Weights of a small mixture-of-experts language model, trained from scratch on English Wikipedia: a variant of Muon for the experts.
Below are experts of layer 7 (counted from 0) of a mixture-of-experts language model. Rows are named router (the router's row for the expert), up (a neuron's input weights, with its number) and show model dimensions 0-255. Each number is 128 + 24 x the weight over its row's rms, rounded and kept within 0 to 255. Numbers have three digits each.
After each expert's rows: a language model's description of what the expert responds to; "mostly gets" lists some tokens that are sent to it at least half of the time. This comes from a sample of Wikipedia text that the model never trained on.

# expert 32
router:125112123139147141100111157101154127152139103138138152164129112156111144142115146143121144119183124098144179148107107166120156130108142112136115126134110161126117053122094164156172124141108115078099128124111138091125124083097129078125107093119109089080094177157096107116072126118095123112117117156105113137123124100155142126137137097093134146108149159135091123141111115111122116119146117158116165115148137158119119124104106120166141120137144128167118118111141127136149129115147125111108104127130164086133118157119132163124132156147149136101092111098113147193162155186175123108115155144145073139116128151085138126091117075174119150146115161124125095113133155159144174130127151089106152141126125125098171121132116114121148112117126138139185149121105118069130111119155170
up0:119126118104126181122117152159096161108077155124119140128173152132127125103090123094061176173152123123113116114152089090162109124103138093068111107136110142147089147135121117090148095112106168144145101124108118135129116155141152126181122075143098122135124144139130139131071157109097099170114129132183125126095090111132063082163136103128144142127115155162157124104165098102126137142097142149133118124136145136095139105146145121153139107151102129133152107139132102155160115074147134145118107128181113114160139110101125132111138133144168167080133142140158138144148118135111160138126174126134132186106091092140172147132123137148134139118131092130118165142123121107127133143137093124125132110116092114097133108124107142130139123111114158111152158103143145104094128107101165
up1:115111153152155183119160086124098093128094137090139079125122107148114141145086147119117125129130158121143153133189156133140148138109119175118120159140123130146117114138088159155088116134117104089097074152116151069126131128153104131175121101154119131137164141105112140133103151132057094134114157167132100116126080125150135143137134146121110118137151110131116112102140143162171129153155136123115123120094130147120103124093170134156168118125153141146114138114110126158149128078123127096159080169125159146155149157154119068123169138108114125151189141121108140134135112124103144132092132147133164122131131104133092080149115120089122128118137077073140115152140098133172141102135090142092119135078134115121154177130130094139158122106146125120134128152117166123122127125111122
up2:123114145123144144149157178184120139151091099141155118137118106132187127155123159098119154098108127159108123090137107142102108100104168138163118100120124088149095136113111169106117097126131080114141098111145163093116109128106137107109167114082121099150140141117125075129139087170121147099144113193095126083109095140115106113124100113191142145125155147110110129147112099153145126112143123094114148132133139092119147097128118158111138132145137061129108120147166146155150155125126120126096125125106119123105140117123124182105133128119152151094140132156124104127092146108138147131111143141125067138155085097130117109118101153119109107130147057113106150122141127130127176109113083118145154131133139145131132181062105131141121112124161138112124133145145136089116123169084141
Description: Mid-word pieces, table pipes
mostly gets: " - |", " | NED", ") -", " Santa", " •", "andidate | Votes |"

# expert 26
router:064120137136154142100105129139160101093123124120150163150127138158131132185130152162140098118118131159158136112146124108106108158157128162135153155128105131117125136105150144187131171136118092108158111114149167114128157149120113086148129073133121136127105145139157118134135071133098133172113088139134099120098154109103115159125086164137141103131116132125132099113162166132135113139106120092081150108116133158162106101145147114153184157137134130128104162114116103115093125148089099114139141147121097128114182150128132160133129116091099119101100109174117145117131140169183115120135127136140082139147117146127148082163089141126097132151132083148108141150154176144089124111091094140127117100170142148122086168083107133132112137176134139148138112103125117123118107165137162
up0:092120118151126148155117098105133110100118131124107092110126133109142140143120157149086109136135093148177140185129135078087122150170130129129142143121145136097115134141156134148097145151164109096144129126114137143133124093160084183148127108090134110109110130098129099072139147146147108148129084130136118135154129129097124136126143141117136151093114149138147100140139102142145119092094079136115120106131094155125114107086112111098163115083088087161111152131117157112092145096087100130111132165118140155151129131120158149112136083123153128153118160172104149156136109118186136099143203161071147147130103135097140112168145140143095131152130127101176153154161134119084146111132115135152130115183117150128110148145102143079092119113112124133117139178106127127111129151162143
up1:169127152151119134116122115153142130101141148132135131116117141116094097097110108126133129113125124124132138125113133146115143139139101203110115143141108121137067113122101103159087119162129135187148083124136108116116146120123097160118104101141104120127135139167095128129143133122131151154124089131128139139168086139111138160130171169104124171109172098116116084096145089166173137119116112071114157149116119157137151137154133125105153165158157115079120115140155093123148097161131094099109132119115133124099131123123126141174172086127129068107153131101138112153099158109106148079155141124105163145083102159097146136092141137116133119135083147122078105095109140125079102135129112165135123132149128092102137127119143168111093176110135113137142152085123105150134130167127182
up2:066117118117111138136167168132116154139107092133130149093135131134120152104157107109108113111102148131088085095197157068116141112129135131129111152113168089117132080105112149137131170098114106123131152137109141115090134153171108144104138136151124112107124147122148162142144130124112120100116106108213147124077102135083140141151110106103173128157186137119112097104169132113113116149133131085123102135149144110099119132130125099149142142079147151154106146157113102140123105105112118092129122149123120123146163125139123088107118129105150097151130086103107159163104143124106123106135157151117105174120125181152102111170108096117107114158177174115118081126135135115127120118155147116133089181120135150107138153095134121110144109155133144147142139110111146140147120141153176
Description: Common nouns and adjectives
mostly gets: " water", " light", " high", " low", " hard", " strong"

# expert 57
router:120124115113107098136128121139124145127094102121096092101099128126112205137062107146142116084134124070069137133107153145123097131086158106110116116122129129086144127153110102109099097150140128119148092090146141126108159161076140102160150138102109105109134176107109141102112142159148141131082150117148132121125135146139126137139145137160134130137153154121113121096133133131151137116096136203129147128131105172122082113125150125082130131142138156162135148143150124174114104120082118111135124134137104125113128142122099139149111151121121145108179112132128143128139117140090133143093149120100128175125134137121154176108139159106136098086125179127172127097107143121162139141163106181151154152153121103133082127151183102129157137137080143114105126130108099119122183140130083
up0:132119114141062129098117137148094157146121143133107115125167165154158172097114140129122088119093096137107124133134146147132084132102161096179118130134146142135151110130142140173111144125141138152141152110125138137123150137088141125147140130141110154127103101100076145137145124157127120156099118153159146065158125147115134098117126112148084134115128141152144148114136121162124149133107098165110113109088124089130137128122132139093116147132157136165115183143103118126136157139136130147120150107134095124159138153122106144123114094141157124127127064156075103158113142093154125177165161135119136156126135148144079141091142199113094095088179158099141102145140094102126116105096162120116096131127099120082131118134126138094139151122147097130100160153102147114068154121157081
up1:094113151147141118138152112095107146117082081135146181124075125090112201116119111169104105162106139155108113136127121129117084170127145140156133167160129123083116112123146135105087109116139125177129107141134148145130134134136139177149134099070129157124131158134143175123135135152148139110136091140113166107083108082117135131181098161164098155124154116139150118096131131103100112149128151158125168131150104143065100167145141165120138110121130143091121133129159110144126116139096130117148112179140158117116148154127142108129126136138084167162149145096126101131095119128108106112111107126116137138082149134136097150113179128127119126114092117133121089119075083109134119102111088132150127146135125126115118149088107150171140118142112141128110089179116131146166140139096133
up2:087129140104144156101119166141082129120088127140138133086110085100104121063167102119154147088152118098108162117174117112119134122118163119131112140161120114102114124103153190121113116134139166144107100108140127132107162134130132158149167113133177130143125088076113102085141110121108109108109107167147112139086110170103121185143103096111129135106121086145198127118114162119146128082115135182124133102133105156126150102116131134163068119129110131152098092133145099124114137093109115135138112127138093124147167124134079112113107142128145162092153122096136121157161081109101109123099088117158147109126134152109119122134145103104145139148125150117125103110128114122152117108118100130142118149129083112124123108134153138128132125082100106122179178095126113139124148112101100
Description: Foreign name consonant pieces
mostly gets: "č", "kh", "ı", " Bh", "inj", "ā"

# expert 11
router:160116090112112153124120138138125121145136134127093145113157138137083144145126087100098173169117122095073139108145122079156109136135144117159145167154131152148104152134097150121119136138122152107124114108143122130137165142150131095146124128168068156146139060096158153147116149101160089138128119123159081138070169132072107109106121135150095152099091152129117142124140135120124105142137137113135108151138159105167120157157126130129151144134131168127152108141118127088120092082107145142141133121111112177096137096165123142104147130148092145111109136126136157080155124138112104141140083106123092129179113135159113106110141156122152134067097134131127088092140101174136130115081145142155130115131162109151169150111098100165128137134133141140105140129175141128097110175124102
up0:172163135079123125126115155143172093090123115157135116142150159137153130129102098110112137138102138132133099103111121124108143121099138140103156102148117131124133113120121121129162137136129131087093102096117091127083145149108138123122118167134136128104143128123174130088098147106103121161124138104117104122122137096082162141157143115108104164083127118118118089132128186129095154078149085121124155131115114147105089091152070123117147152122154160145135121141125086126053116098114123101149125107132106107119077093162105147113154118143156102126148117135133067148185134158119145120134116134116134101152146113113168160164104147172110105120127172135090115103135122110143124114167132137129140152133090130146105122172096139122139168115144173141145079103176129097129140093167150
up1:090095119132095122126091147131118121091097144128102099092134129110122136136129115142137081141143107090109119097187160138118179107130127114169113158160074109115174134171134127098114138147106125117130100133079103149134091115140121097159102127122154108152109133125157114164103142096096100123177097153138136124133108101079120121102118118133090111135126151127133131155103149113128106109130141118150099139165117140137166090145087112077100152159150149105131119174146143144138138152136106111138122147100118108121114131099116184133145115169104097112093096109126138122117106137108140152140166136155094097124142123130082146160093176123155107100136115143142133139129127139132103168093188092146102129095133129108144143087073129113142121183096079134130101124152121123072103104126127
up2:158114122125097165091149126071117113147090143094122129085117150196118090140137123137110147144151100083100093131080127154121192117132166117171129112138091141124134167109145159116099128105071161109125141148105170115102134124142114125115141125185107147069120169115133139123121112106146162117095152131116100107107138130099112127096098132145132131109102122153095147158141155143145149145138100094170125126129162133137136141141167129188153178099120124105140147098146129142140120170087144119105150111116130181119126123115110110117096107129115102124132130130135079125131127150110124144131137125105141133127072132136131146132142131147100157106135175108146097129104154108192146062134123102100107117118109101101139115088156158127090152141154139127142154127117104121101094116105132
Description: Person and group descriptors
mostly gets: " brother", " politician", " young", " daughter", " mother", " son"

# expert 18
router:126156206129147141129092123127109155135149111113099109131122164149154142116137098138112107116070128135157099144096114147115180126113136104102142142110154098164130118129137145127107083129100100096171067149098113124117138136098100091122094098081124126109176091131097144147104113137106136110174101152103117120154156110132132160141146160160122130126130130123116126111133120114131128126141092109151193095113101140098124149086103113129130151123129172146153120109124117123101132130123118110098124152178157102141121104155165117123080076117110136123156107131149116152147150160077127100113181160102139091108118139105138143124108128094121106150103163146112142142091107076138185146152135088132123123136144127082133160114113126142143135104107136121172130111093128099143184157149131
up0:109104090140085159091168119152179160149140102117106146138140105136097121119148138133185124102123092095113150136106193088109159141122096130106172158102132123136144138117117126102098182150101141125135128133146135081106127126141151157064120088124128135137128166141101175147121101138076166120154162127135139145105168145109139139076120139148152108118111148108119146116126132058163085131106131157151110135121109139175144137135112115107139133101150106108127137141132141126132130112132125095158099171101153136121139123113163122140119137117091161168098144129160164090174133126121124179110143128133149107134095146139100112162180136120132174152139139157120154099127144138164095111123121149113123084134149138111152128134145091119145147120141102083099112091147138132169162106148126
up1:126129120162079134137128079159109162138160144127107092111103128156106152081127144101101118103109176096135132162170097142114151112121122117105131143113114154066168109121118104139116131124111078105147070115170134126141114141119120140128122092155122115134123101138126190147110117139116127101156091138134169167107133120136144092098137106136125187132136165158137180116135080156179154145074110177128138095123097093138148119126125102123095129110123123134166125137137124101071176145126110158125120110144144135158136154150159096109106138137113151155149169130118114124124135127106122171124135178134138122125105118105126108093135164137123088134103081110148141118136139124131126120145106129144180171109130131107123166128151127130125127119134129136105102108177169114148166095077159
up2:108113144123150131143117108113108135146109136126162162135155117111135100072144134167117134161118159158138080115127140162139154129131181107135135170155097095127134114130112121105110116158152153125124091136111151116049134165107166104131094127130097105109115124125130137124104122165141139097165129152130130163107123116136122105094099121151162145105127173100119157154126121110129129112141089146123141112181120119162109154110139134153167135090133150151154148148131164143100085147117114112078164168108092127152106127104113130162135124136103160125142122123142162142110128115110171113110158122091141102166070130138158146140145128091115163100149158120132108140149103186102156126111053091130132132123128129084089139178146124100106106107136148107136092104116103105153067131149123
Description: Personal name beginnings
mostly gets: " Mc", " Richard", " Carl", " Adam", " McC", " William"

# expert 56
router:130139065127139126067143110130082104138120120109150135142132110114122173144143159140088178153099081129140142161123110125124134156179138110078110133151182107157147150144140126129103168118125167152143138158069109108133113121103129123132133133140145116135118095163123136097123093107107136110083154124109145161158130112131157126147090116112096142158176149120092133102096114104150146120138120147099122142092106133097124105132114147145093110119118144107165121085105142116149169097173137101154141155135164102134131136140088096090154155124178122126165115105143158139092135101103106094109137130139158097181119152123139129121154124166125125119107126151140162112130062119127139123122107063157110108131095091114129145098102112123102100136095136116130138147095154104099167110122146
up0:127100079141100103131109142118099128164109109110140121113090158142115116179124101133117154165156125140110113154161137120136136143155128185163127146128161121133170120126123118090134152118140164139102148127157116078132108117091130130138190076116110103155114083144090174114117101110143132140126128134145128136076125115119154156132164154151152114155138145140101140142095156149122159157109113137130096113121080143108117128143123115179116131136164125156104095127104139158133110117113140122123133138101079130138163160132138134137151171154144131135184146115120146086121118135125130091103111150099142059137102121144136096136170103143132125089142201146137159107120131118117133116131102088141088088147148103161130111078110143129095137146102150118108110151098151136150204118123116
up1:086116085163139118143131123141116103132115144071135098168152090105115141109064121128125132165106149106134158154132137135148105135129105174142113128133133112144112086144122091090137120153147137197133114089094080154141124127121158143106152122121131125118132082167121113118120122136167157163145142111113094133135133159119129153126105136145077119129117123153101144141138104142141146096163133117128132149151130149132118122146164112090129142100138133153107117096108109108085160127125105122142121149168176125110145128140147121122149122124163101123114155109122128113116096093171199144128141146136077092201117156114116145140154071071138120099157134098104143123163101076084106104138134075140111085127159088125128150124096143164125147096134106133131145139141153095117140118146136
up2:129161161104149133126131124141154132176157157153145184142146104108158114072127126153090159175123167123124112110124098108173130120129100125114086099154147129099147104112150157165123159138141090132137070136112128110111107111139123133099133130133145090166133125159152137150148135133131145143134107122123132161154137083151113139156138168133170112129177184104105146133137128143169118143158094111115142142184127108110102137111127088120112168128149141114104168129117119160141115124155129137130141099136090108169146099101155138135112131141137118125106167175168168115118111177103115117153135102103197157108101143136127094121177105144164119112162140129144114104157132182103137117086125113138127135140107124076149200111105134152100133116112114158124151135139141120105138146109135
Description: Location prepositions and directions
mostly gets: "- Coordinates: ", " north", " west", " University of", " St.", " south"

# expert 55
router:134169185106133138191153163137129149115126109138105151113101148118143148114118121135110142143107139093118129169108128129107135135102153080130110125101094089090149140145144111113119067105139138095145130101140150135124106185136113079147106143118148074080119139105124143109095118103132128109136081122138127098138139101136125165155161107178136083160143178116117111139129134079140121107090138135147141109095123143115156176124111168073155127078151130178107123155129146158110099140098134132115120133142120117140130169130123132136124123123096127080165125157121147102170154141094129123117165098102111136080111147114145159115116141117132120160117130134144134147185157164152112158149117144120127092107146134091152113141183165160156103106098129107115136121113107171116160126144119
up0:057117116139094114143160137152154121096095102119122105116125126106114155141093138138105164155092113080131148137157102153113124128119153136109155130106146115122087117117097107132160125113162136131128076143139155106141111131114093127154126130127097073138142152101157132135143124082119096092117123086137121163151140115158130123132123170111141075131115155167127124144135134126134171097102107156121181058129141125128113155142143097118167156080095110095126153132131130125167119129164122140119146087114167091198096152161128083129127144115124121112113137111102133146158116178107122122089135122103122104160122124099106106125185139092102071112105096115127156116132144122103156108117131111108121107172104142096118113147139144149117096141086136125116123114182098107157142142109138
up1:115143150110150153146157147132132137134093110101141128084120118168150139137109150129139150112138154129140140105138116127095124104132126144151104151074105148115113094112155118125174108101135100105110093144159125132086116128104121140134121127089114144125089153141142093122128126100119090125128131120128153145097129148185102144129139134144077116141083158120071099145142147114133191099126113088129139164126147131128110095150114141132182128136166105143109101092144116154122127163168140131143125122090142126146140128173082127153134140168083151155146129159124140095126144122103159128104123127102162122129127130057121148118171068115132104117088134155158132111177166123145148100146098076103106110176159107119138132154154133181129124151076116085157137142081130126113099139137155
up2:159156107114119134169165106129112140114092115111122115136078133154159097094155109131150127160115135089122062138127143149089142168144145121081138127106143116162145123104141158126108117135107136116138136110117155101123090136161144106135140101117135098096136142105131131139092116140111089088143109137132134136127117140148129091119109149136154158189089169125131167110119121091142135087148097179152118116094113143142144150126087159113120104105103106100098150104126133160159114101106130116127112080113124153150118092123147104107117154158148136132101166146090093151184139104121153133132182124092124101154051143128116145136130079141118154113093124078167096101121118162107126136128127119165131123155092120165111117160137156137138142116146113108174122143144089108173127129088121
Description: Foreign name syllables
mostly gets: " Bh", " Shin", "i K", " Jeff", " Mik", " Yam"

# expert 5
router:086120096126173115080135162155181130129126134145145072142132140131174131130168126133162127112152091137128100109134129117162098082168091153145110148126124120150109147141115113128127181096144158110126132158134162119093159128125071152102166115134103134115108100140128110136130157148143119134142104128162123131092149128159142142150099151129123144112168154115125112119175151129137138083115139101127117147123129128161091127170128121089134122131121100104136152115105163141110121135088125123098147062149185122129174083081155129137109177103101093154109111154142110106104160123118094138107176109101146105125140077108121104124153144145097150151124151141128137146096153117101095101097114160145124106134084146126148106125135119090090165102148116102159100111111117155147106139090145
up0:102140132113163144122127144114163172130176116131138094130155135120107128088176110119095138183098165152120094158128163130141158108114105103097132129144126146114073132160120093100141127155090154150119136108111118145153078108091123102105117106140123165121109095134127143156126115104126171148147106115124135091106148112093122134108151153137152137110124104132147123100140117158135113099114161123127148131182092124111098113143153111081120086123121083144131159156122152134111182116085104129146149128123128114117138120126154152103097147123107116112073160088123111122111160162128144113138103153118072120088088127123122123070098178130136148154125153117143063121124113130133093075137160138157130155171103117154082108132172123115140142118141102134112159125133120104094160153141161
up1:097125119115112134118130155152095103124075128113162164124149121148194123135153124087131100092148119087138125152131156086149145156093152140132134152137137154106099098140154139193159136157103146141165171144128111111124137157136102104130150127121171126118128105155111118131097171144117128140178117125161109149137163154062092164153070104127152132120112128143128144123182130129121136124156102146138122119135158134094163114136120134141118124129114131164134145103130127121141133184099132151117130103157144147143135101134153125152133113096146144133106090111120134161153121116138081152082104110116166084114181133127141167162113119142134123114119162108094097086110128180075143167138094133111074135134124130109134141152151114133103128099125117098159143113150113112088117167183128
up2:103101088142138104114156155149110148128140137115144128154092145145126136140104148102088154136138162123110081119135129073138143133149145136139101104101152120172146134134135078160113146126101134150151125182137095133102152129164147089107108137136152127094112168164149109149127139142148085149125128167153126127092083115178146127150152071151103115130110170124137138091104129099163147115140114162139133152125110144105104098118156136086186117116116169088139152110130098115093099106156116133163123131130086135162144123116120116101157090161135133113158088142136107125126130145115185133085130146105115128108108141107111107133129105162093099162133148148112132144151170126168111114111131150162093121120112098172140146109135120116107154042103128080138119148149147148144148113108157
Description: Action verb stems
mostly gets: " perform", " kill", " find", " develop", " allow", " accept"

# expert 42
router:157076115130103070162098142096134163131105164132158122094159122107096160144135156118132148100115097110129108147173101131155149120120190110099124142144141127164149096153121148114161124141156123131140130108114107149137080158157085130127100114113124136176126153140169097135092148126087134123166152150140148100139105149140108063109148158101100134100108145175127110122123140135099143104177107166159096141150122078135079145135091126120127157129111133131108116117124151139112107147174129140142124097138145135135121134127137086130151098145173110099110143113127153146107136085127105134139085114135125123125114113137073151141131138143153086108131149156158077114140095150155175122079125165112093130111091097120116099134168089158146118145136137122123150097113097102155123149129147
up0:121141124150134124150117141169100126161132120125145166168145105092143117102119154110116128149161135112168114088153097141141145133125111189143112157137115143139119112125128153091108080136066117102090140134094107111118180110117121127132140110124139116129152138115112113128124154135119174118151099173122126143086120142110134126134080126067065161085117100172145141131137117093128104118102095120111106078119131150134128114163183166118104116145146163101158131177147166119136145115126156150126137170120130111148114114130136153118097143096149136153131139141116160120144132143129203121120102133104152121097062113137120126129175150097115123094125125118164096122107180159151171114131097120123107124111161138138138148136126187110135126167147153092127176145116119155111127142106158
up1:098128147114102106101133151099120183140147157100154123134107097122129120138142143064124174087119119205139124087108125086152160102168145148127167147146149158134106098165119137094152123108119143138178103091109146135128143103155139097131151129124128119081133112129129124132173128129115151157136114199158123094078171146116140153180113110098117116159130164171126175161135144124122127087144105138112168130139140111127117082106104131181103071114117132169132096090111123100120112153134154104122170119126152132109100163120175136117137144113112122107095125139107144140146136141122104117137132134146144097118103131166095137147148113112106121121170122154133152159114155113127106113131131114123095086114142153128127111165133118171127137120148085154125116148094114081125127142101132
up2:142130111173104118109138110099132116129117133122134127085132127134122122109115148115133153169136154133108142148103141101136116111127167095155149136198101119166168124127134131107102129204097113105170135139145133186180126116085145159119120123102161099095135114134129105145167145136139102174107153123142132149116125133122120154061167123114165103124122121125140139179114153144146119158113106130108111111124123085123133129095160122145102133121138116100161120124139082156111163161134107134124124143174139143167092142095135102112111186122122175129130101151104135112144133113091150101172128195114119122127126121119123082126140113106078116160170155131165113167119136155117094170138169083092116082118110142131140122091110104163127140124118086121116134086124138148138121103119137
Description: Closing brackets, pipes, numbers
mostly gets: "% |", " |  |  |", "|---|---|---|---|---|---|", " |  |  |  |", "|---|---|---|", " |  |"

# expert 17
router:098128148121102138190103161137153143112155145138120112142116129152126111106107100084143111111176153127140100114109154135092099120141150098117129130104111071154131123175123105138124082132139124176164123110109164144157164112073127101128110154111153120077172143124128115139140149116131142145113145088102136103090122139102135092098130118135134084077126156148104104114147135119134141144107130131154184167112136162113127114129165125128129106148157064123094128117127145121132109145109172106112123130115169132144100156113098180169107116157139143120127136129104101173076148141140105110138164166130140156107158099145167131125137160160097091166110114135098150124114136143141110154157104151127103100145162130104137105167128135116188140131092117114125153140085110088157149101134130
up0:106139116139124118116079155136151134163104148062127145130123116159155156127127099075121144116121136127156130177132107150129081124125165127135117121159130158116138137124144108150137127141118164126096135139148133126136135085083133117137126158132104143128127130111103110124128128124157112114175125107137115086116119094133131140119114115147097057130100171126129108165110121154165107172109135088165143149171140116121156124131115110186122132168114102118096164144131094104140113083105134145115165132152145164135079138131130159147138072126181076121177119119111127131129138086173175132088164106147158133094146172169122134144126114170124100107139098119180144166148077118118136117136125095112169113158149112115114110115104127105126127141117121141162147165150086147147143127146095
up1:107123141114143105175134136135116108181100107137141137158097144073104097135114093151126090130136109109148114097152169151068083104125143109138168139135125157144112126138108172142152100148153155075154078085086139098134091125151142169138145135149145089166088139110134115144103122127138126180119078132158136133106138126123147129160117142139148161097131133113151105104105155083116128132135102089096148100121130138107115131165120160145158160093163145100137108146130127109100134088125108119081117148140178165173085121122146136132111127123157101156095127121102143106106101176132142121088136097124104147131157135117145098175163141128139133134147132174128146128102178102170133161135135139162145129111190144128128121126115109112129151136113098110101140147123164138145120106138135
up2:131163138134154125151143166168126117113146118120176189137133122113146120147116123145119131155128100149142111111188157109103118116137145148087181144081120134119148090113179136143093121132133156106152138083132147149141144108116112153118125108111136133141122108108127133135197146071141163162094117131123128167114086098134139119132118157110146152101126172143137160157171141118124124133138121115143116127091180169140111109142151090099186113065159087104146144131144122118121129133103138124177137168106183100119118127094158154130107147118107161105104159133117175122115121126118092131146115118120141127142121129133126074156145170155112083156154125145110139139155123098148134132124104091133133102150155123095117157119080144169140143126120089156099099156139143112171137137141149
Description: Foreign name fragments
mostly gets: "è", "él", "ï", "ô", "ñ", " de la"

# expert 16
router:126098084170112139110116130132159147140108142111175148123167143167121127147109108128130101129107089139127125170200143105180093096128142150139194148127115130149087104117161148125114161124136175104139091097172144121134145111091159172174169096123096158146120137141137105135142142109101095167136140151145143124133143127120141181113099123114157147131120080113132114136086092135127152131133050089125115131104146129191120125144179111163138122135142139115132150119119122098102138151088131107164148122119118147093161129192142101093149156138117119144097132166138131109127127097096133139129115117134111125150125124166117085140144103113184116139112185142127145125109151165170131105098130123149124133137153158141143114123130111135127132136123100132124119132113125108169121161118095
up0:123146149149099154126117143159113146162110162071109143121136156128149117142126118103110144113121152104128127130154138118105117124151105161159122118128119120097086137131185117122163150124103159154157163087152129119117120122114154131132121154138137152127151070124116148165126142132141113161130106135097134163158149115103134106107157120128154137144117158116155135167143088129113092090142166150160160144128121101167134111156162128124131176149155161100065117116099142109141179122111110163121103074132092119076108123128104145129120140078169112163091153136116074128091123094098145114113131092147140131120135110166076131131124132110163138104144139121152103113126116141079179161125150135169146160088124156110104084117131145128123070132151121137151108166128108160168169146127118
up1:125112134155120144131096107133143133124128130120112122114149167184115131079110121130157104128146114122114110129147123124129151120059118118118146097164109133117110110138067101102130115066126134128138119156141145149106118172123140174116093108121123153110122147163170145136125161050108099147084105174128162145128147118153157122136175135101151137106138096114140146136141153087120109124133089171118108138108103169136193122133156117152130151099111136125125109116090139136127171192125129133135149101111138133151126156131127137109083105077188149124110112152127152136118123124089106114120133111081159142114140131181155061114137155126130117120117154119141098122124114131108127153064151127112148148116113154134099157130158151099152110142133096154140126145119186126148098099144131
up2:166156100155143151131126146113138130145136124117128125099138157115139125141150124137118113123083151118158143109138126150129093158125149110107125118160131127115118171175133102134118170109156144119119108098110186152106140111142131164131131092186083125131146104128095133138160097102147110102168110157100143118121106149146113163109144133118132121152155132101144118152134146153116162185145067114143144183106167145125120127102095118121100150126153150164106135146137121116160112121173134116167105167119118100084162087140135137145105137131101105115145148103127145108146100168122137122131098127064151153119154096140164121152177155104123110117108149157143190150144123106153181168150114107148143154142140119144124128150147109183150112106130090163098120190130096120118127137145072
Description: Abstract and social nouns
mostly gets: " children", " events", " conditions", " areas", " daughter", " body"

# expert 10
router:069132120195174136070159145148117138127103110100158084133157152116102108170151141107120129142104149162129124092172195110125119140199121114136119139135142142167082145131161154147125145105140148108134118102110124118125152106109151106139123121111135125111110120150131119115117102120129142190126115117162132156153154128134133144104115128172159145155137085126119109130100130124108112140135136127135137160112147151177106075145141110163135190132151143129148154134104118074117134112141113136153107123097086129102160148131151155126143104182114109118102115122132115113143161112184116139125112126123073090143145136164140089176132113121143144124119107154113131132162153092109144101095100130153133125145138114120067125109091135122092185130109127141110110103105112172140115151129125
up0:122099110122158152111143117124128159111119128120119155112145123136117155149160173137155110106150116165097125105135155101132134125141120087167133145168098067156147136155163135156141140060149164147103161117186147113158131144137157120169123136162110120124131121144080175207102153109162122127188113141137094136112116131127159110084112124162113136166117135138191150145098093094103116128115146128137121097117150119115156088155149123130122099136119154092099112145149109134157142117070130147131125149125062129100150111167163157149135108121151114104069115120103150125100112140131117140115101166124095119116082126173142160146118157113093132113130094121120121140106139125111141095175155111135147157086143109141095116100128101117115151114150131143126126148125116131121128104131137
up1:156119127148157155154146130145153122130123161097111087168103131134116144148155167154142126130157125153094118091135113132139128110132109159139120127200170126154122126073142160157131087111116155138178112157114131150105129136146138119175138123147172153079121153125129090113139120103123093139105152065150160125149116122124080115140116120096149144154126151164131135120122105133120131090093101131113181133122114153122073105142126151139117112112107097152173124117113123119119115168161167126145076130135104118130118120093098104140125125148135143111141062156099102120103135151111149132131130095113106130137160164162081138114128134105130179071142105135109161129108137146125134122146174148120131167120148110124088172107073143150107139170100125136179126110151106123125154154132092
up2:119151139166162167113187110177114157170094132068134116134134165101165115144129134087148136175099118114157121153165161140154113158143123072102151156198096149114132150106109060104110126114157111123081113103149130122140129142171153114095139099163136104101109132130135100134116121101169134159153107125142130193139113138126142125133108139137120170130125138124121166179147125131137123150116088102168133130132108135172107098111124160122125123131142140110126130151151117144100149138147100117123171158118133099118116130137090143139097150129124132128122146145121128108088103114098101092090146137125104121131139135123164100124102224126133151132191102166144129162108114136099137145151098109138156111142112113113129124116116106124132134138156125129102139134104095138126153111131087
Description: Concrete everyday nouns
mostly gets: " water", " rock", " music", " road", " school", " radio"